config = dict(
    experts_per_token=6,
    d_shared_expert=0,
    normalize_top_k=True,
    routed_scale=2.45,
    balance_loss=0.00279,
    router_cosine_scale=10.0,
    tie_embeddings=False,
    seq_len=512,
    train_tokens=584300000,
)
Below are experts of layer 2 (counted from 0) of a mixture-of-experts language model. Rows are named router (the router's row for the expert), gate (a neuron's input weights, with its number), up (a neuron's input weights, with its number) and show model dimensions 80-159. Each number is 500 + 25 x the weight over its row's rms, rounded and kept within 0 to 999. Numbers have three digits each.
Before each expert's rows: a language model's description of what the expert responds to; "gets" lists some tokens that make up at least twice as much of what it gets as of all text. This comes from a sample of Wikipedia text that the model never trained on. Tokens count by the router's weight.

# expert 35
Single-letter or short first pieces of a word after "the", "a" or a quote, such as w-ider, t-ree, l-ord, gr-ass.
gets: " s", " h", " w", " f", " n", " b"
router:513468529474516511512510463460519516514495460495477529503515479523492510544468461506498438465497507514538509502539496537479528477501495508499523487498572531540525515507485473461550519498472488521486475448466487505461513518501544513555542487
gate0:512533523498522490483490527480479514521511547486496486522447534503450505530520475439514520548490541504490464429469513526511508451448509496476511520525471495451502488503494564478487477486532534487502478509500468519475489489484505529500525463
up0:503531458517521512498479491501500482528526520520549505471481513513514518541539522465533507484454518500477466467516531495504542475476515458488527495491523497498488439518487496475462484566489527485494494462492504533481492463480504505517480488
gate1:502459485499519476489491486538513512535488501498514486477508550483496496475502473482485488468510513494473482519489511514491437503581538500514518442559462497489472475557511506479470514483476533517541508521470476579501478503498489518467509531
up1:469539455532547452513509494505457477480482500491519502512516521494498473502502461511513489492501481496494483486495512538478485501519549496509504497483473485520495496519519520499488485512532467480502513532514552509472538482529410519476578527
gate2:497533482491484508545441531511517497529496464465507491498495508493522505518501493531516465458500500501538509501499516488505502474473516493502489528501548511488513522531495426496522506529479466518473487517497543476506496507469544460488519469
up2:501508446509500508526553530510479494478534457502507508523489491507515520516477495516509483533463485473517506485513475501511492514459513501585535480537499455501543489451533432501479527469523476492460473497475470521477505516517512469532498488
gate3:498471443483530486521470510475501524508497489496520472487507511466488501496532527478498478472495484486547504516486468522480511539536501492471490463504517519508497503500504458501515513490481491513507494491549498510517499502514521523466517518
up3:454506508526453508510530497466516478512478480498497512541528492481472516522505495528493511456553494511480498502485511485561479486484505506506490495490511498469507524535509503547490462498489532517564492511492488532494484506503488478514554530

# expert 2
Mid-word vowel-ending pieces, mostly in Italian, Spanish, Czech-style names and some English words: pupp-et, P-uer-to, Adalber-to, Kvitov-á.
gets: "et", "i", "o", "er", "us", "ant"
router:524524528504483510465529467531455518496503495549516482472506537509467497463455474521459437516498508470478498544514509460497493493487537511504505455480461480499537460532498483455523509496445468476540481512457457486499501486480474521488518489
gate0:502487471531495521535532462474503525490482488538494507525529533519514532504526518503484486483504456472452504529501501517538517480492556458504464526485485497494456472528524505505497505471505463520524488488503498510481487468513474551491496550
up0:495501499478524473498488498525491480532523506455546451474492479470564542460499493508494496499485495536508512467508508496504497547532471514507497494445535476496580496490497519513523569496470485499484507494520496536505534511533534524481564516
gate1:506521529546469512465504487493518480514508538504546499424504516467481529475492499487507511464498570470473503515521478487449464540492467491486509533550536552541538492500530444501525504539511493484485515471524486492535477513500496539501519499
up1:444515485506489447489471492484548477494497469478478494485487500518498509530491475505511520519539472502508507470471478458489527500536482477505497457463516482465459525487477534483505509496461493510487498539474510503486493451513475467453532464
gate2:466484497451529530510483531496512465550490492485494525495517493468517544462540493500478473507509519486505505495494547510495467518521505487461476464535538474568530488502515533490482497496510473475517524535491495515522489466453543471508503508
up2:479527494480522530525502508523495518469464500508479518498471516492463545522498488462484524526537493501508536490505517522503541520520525540485484504511496482506477504501528481524544497488512505466498463538515516538521518508519535474444529484
gate3:486525471463478497479490510549544515490499469542513510553466485494549516510492504472494534440519508522472481518519511486484477530519493502519517504523531609547529469446489497500500469512520514497458488521499502495489497537478474496525475496
up3:525514507475461531507477525496486517502456496491523491512495507525527512506488504493470473519531502465477455472533488476498543472483484491492460504511539520519511476476461523492525478474502511507508464524482480496517557483507516530483517492

# expert 25
Single capital letters or short onsets like L, Bl, Le, Sh beginning proper names, and second letters after them, e.g. L-l-angollen, D-l-ouhý.
gets: "L", "l", " L", "D", "R", " Le"
router:481484514499507491532522552498467552484452517470483511506541510545496448531511507492524496491511469512470511456459484548507531477496550475480487503540486503467494525450500515544545507482494509536498472528458521474518526465526496515486481538
gate0:476494444480517490544466458462516500505491538443515513487504489503507477478526519491509524508509547520512482510475520483496481502505530509508516525490500493492505479565469518468537517464524519474481487506556521528548465473500494538498523512
up0:468461554502524506525498450479556518491501520515507551480547481453505489490511509510469492490490526529535498520501487505516498512490505505488493481493479499490513518528443515509499483478527516501498483485507484484522475510480524466472473533
gate1:475515499469511531529487496492529474501496461500495454491553522511481483497511514537508528542493484524463478493545478500534488521480530479471491518539440509499498485492497526481479496501522481499513478540479503450512533484512490484441507489
up1:492510513447536509484475511470493493466487501485513551480508521477505516537491530496531516475499491487473468471530505489524507448543512513559495489540479464514478518474563560469494453480562516470488500490498539510499504453506518514505509486
gate2:518492508462501497468535519502518483490525470509478518463521511485510514511494507493489461545514463542539501516533481481498516496541536548531519518454554484453529484492490484539499540509476524527499474497481519500516489488499504552480492495
up2:496502499499507513474487505496500467519523433496504491489490477493530473495530497489487487520473478495486496523498486528488499483546524492538562499472554486489475504485507502486485505519548543512527470502510521508484482493478516523490498489
gate3:482472512507476521472468524495500497484483529499498522500523503434461513481468514531539512528490505478473472515454497558463512447509503485487473468503481520533504503499481503476525485507502515504538489522513515477559488506496478493504504506
up3:556518496466504470500532522504496523501511498485499481509489523552502464478478487493454502481515524532514503515480502514505507508449513517549482500509474525467507479505540502491478511532535458524496510472478541488471533480517453527512523494

# expert 41
Word pieces with p or re inside words, such as tri-p, disag-re-ement, Bud-ap-est, Ro-le, Sim-ple, and re- or pre- prefixes.
gets: "p", "le", "ap", "re", "ip", "w"
router:501526515467527550490453485511454520513477505481458511504493472473474478485528521553550510476483463485520513497517507505505512463472511455473469481525503496508495566470474515462477533509492472427464484505520480472464526521482509505507519473
gate0:466525512497494530495468474467502557509506499478547475450470513532481535483516508536556482546502495504471522488512508480482489489509534464518469549515480491502544499462500530500516499484477552489454503473514497529503544539522503437511485517
up0:479474499497536519525467507524516505528499505523517506512453504483518534486516489514508522517504488524531516555497505542527525518427494546510491546493481462500481501547490468509471467438468502524531505475473487519513490503490543531480464481
gate1:487515496525496526510464515467440510501563461478522497494478458522484517507521480518522498529466489507503507525492483513519493497507471512517505519590473440479530532538544497510472530469525545540510509480455452457506508521488473505523537491
up1:490503488491551513487516519512473465505476502487499507520526483463491467455508475460508491471528474505498504513509472521494478515514516494471541479511512525510529521440513460505464518524478481448473446476500451486471503492500510533495490521
gate2:491475529461492511466525515514520493526536476524523545476535541500552504505479513437490464490493492478541513517515497469472505521499484497521536490515585504535554474522544492518529506482462483504554540482504473466510481489505495495475516493
up2:461457495471465494487464486490520480521443533530490482483453509509479524462519468528493485495507495506499496477519545510496481533503496511516483528467429522509481496517498498492495490495498475512470529491527512543484537490480521517495513503
gate3:500499466515534509478487526515523490491500480485511480444491511514475477526481541537498491488538471493451506463518486496502469490458482517546494505546531573449446517475479491523523493472534549535465491507527494519522516502516487534533489519
up3:471498509526483502487524467480480541492503505515534506455513467510482526563518517493515517491495520500478471520483521478468496517517481502475529478475470503499494536471492539491507488503521518498467490512463448521477536530454496485443528513

# expert 30
Short word-final pieces ending names and words, mostly o or a, in Spanish, Italian or English names, e.g. Dooley, Guerrero, Vito, gonna.
gets: "o", "a", "and", "ad", "as", "os"
router:489523479485537518494528468487495505490491507456516496544496542482482479464486516472530494472511479443528495499492525498488476480482525509495504503483451508480533492505509511494511511498528441514519447484462498505502459466478495497509489522
gate0:499508487513488513436494487485503556507483506483494483481489492462517529507518512475478497522473476497462499513514505500494564459490519500441495555499473509474513462544506506501515491507497489562498458483472462505541505488478484516530489507
up0:495485515512467516499528486469499499539515543509515508473518486513524458551471498502504545470498513528518467502523498487517472510479522520505479481469510489497465491477523493530515526504487509486533544482521534507482480518509500473480541463
gate1:507534511516490452437478515496521509510520528510501497495505484485536517457525504497491519518505467507510499475491532505517493501504531472526462549578522522507480497480521496520520506486481483504503459544488537482503538501506522515521509491
up1:491506485517490488507473490519487500502492494478531505513480487493512489504498466474459483450471482479520507521513477484472497453530510522521493468477480531478501505508510528505518511509536541515442506484518465498526473491545477529512505513
gate2:474501517533490522470455491543542445505484488493512456452507528525488447550505466524545513516518479487483451482553497534505527503494487499542482470500547515508492455496454478494480475510520485491503502468486516456528493503456505479522490528
up2:479519485481517523514504544493482471444504454513494517498507516459462514492494501480475537476510524491463506500571550484472471517479529526554514486497517481512497533508465471500520529494505523488497541490495522515520517495515499483495496500
gate3:530477514471484505454499505525460517543451528492504537525504504517488488488524527520490498477525491506454524507492521511517549518512530454488498486491502549494516502517548507461456488526469487463471517517494497503502516486490482488553457480
up3:497513500503512518511534509513520516470529473480525489498516485467489495508471553550538509490497534487535497509495452510493466484494507503500523496453489511522515474437466461568472544466519513489524504476524490479471479551476502526466505518

# expert 26
Byte pieces of Cyrillic, Thai, Japanese and Hebrew text, plus pieces like f, st, Ind: ПЕРИ-О-ДУ, Ср-п-ска, circum-st-ances.
gets: " f", "d", "f", " F", "st", " St"
router:502467550511498493537488467503485552554527520499492509489493456535510519539499535465541484504489537487514495481487471520496522506483482463476496507524494513473478460482486517517472482541496456492509505531509476484489518483507512486483505432
gate0:533492500459454469455504484502527525501497494494577464471503458508475451472491516498545514469485544483470518500466534497495484556490481508527498514507461482524513502456505497499487471518549507486511488485542524480536450481514517526523467525
up0:513520482475485512508470495519531531510507541459492451485507489499476489499475528515480540486507496519467498457468479525506510511497480503491501519518435514471481485520472502482500491506470489492450468511499492464526529521475503464513547541
gate1:446505520492547483525483508486546534485539528487496494492500438440511482513545544456519533530511547515526515476485479445469480516486491504470527482560534503480485525491488516513489473523506462464521527507532536546463521516505512445482508501
up1:486507508518501511511504515500464529548501500499512511507484528520473496501507522534502470461501515529528482510491554520490480556535491526525478497506473519536509523489547503521534527492525509518519480496487512498486516514558485504514475519
gate2:478487505512481471502509478491498470540510542522517475507462504519454509526448521507511502535541502498510530523486526518492463493512477477481537473522581502478485492472557488560488509470454521535497487528459505449470495496522494516522504526
up2:435495520476462541498458508522547455528497487532541495495581505539447505483511518504513515493494472527516467535495492519503516527527503557488533462472498524480487504502535447511480467506462485487542544431473485478520496497502520500498515524
gate3:523483516491479474472493512473479501499490558482516489479543521499535513510517533508477504513489525508474486482484494521456489524446519498518506522480465522462493525464534495535524504521470452456522465488502538450500485497529511529483547460
up3:506487510512477558512511520465509489501541530525480487522541470567475495483496504489498516489523554496476476484484478478519511531487509473497559486511529496491502518512528479465482538488504496465462502522524509468530479477525520526466521489

# expert 11
Subject and possessive pronouns like he, she, his, her, there at clause start, plus mid-word pieces after h or f, such as h-ire, H-er.
gets: "le", " he", " He", " there", "ig", " she"
router:519520541514479491475510516521498436481468479545489570506478533463501488510514486532486492479494503486498453489503502480508487505519500463527462500530503472487529544460542501527517490485477519518508496490502547506459545504533494455495470489
gate0:539524450459505464516505485478475478491515529491493480462466454496451502491498500509530514516478471497536506507519497471520476494489470503497482557523493500454487471482521510521478430572499443537538468446500524499517498484512489511490525514
up0:467525513519470515489514541505483490501485504543515480501487542523508479484463494514505516471500460468479503500473516508440505540518487490487477515507477520506539505478509495516476525485463539489523505502493482496527520541473489543481507512
gate1:491511527495490527496492456496484499514460482521483502515519478487498524495550541532475493471524534508460567453513495514534446517517500496502456485533515462523557521535490484526519495520493503497544510477478530508479497532518458507470493529
up1:495484493519478464450521509506492431479525497518500522501502517501509460505474500519482482516483504491506519543498453503497488493486470457523503465489492539486478487493482515515518516531513513480510496510512532488462541492511465538496454502
gate2:518466460536525476481490470502531489506516472543485505495540483530503506475543568498521479540516501499524462482521503529496491524520485543473500507478538499520499473419483532480504536481543522561485511518490488527508481501533529495534473492
up2:485528472496448514528481493497523454504522432558518527531513482505534521476532504471517522481447521482500522500481506480491483525492488537467531484503542545512503501496522510497506497482494489488528529490500552497503518544484451511466489549
gate3:478490517534561546492470522546507502491449535505503547515507496476519470480453487491467480487521467510517544486483443502534529500550518495467496501483475560528491477517515484496513533480470513467489527497521529504544522513500487488517498452
up3:496499520509502463522510507472501442473457528506503475518499459484557503478449515501529463497464541533463525459509497479536499475523520458489527480477520512526491514457479525553538504528492505515536514504527460528481518507481512537494514502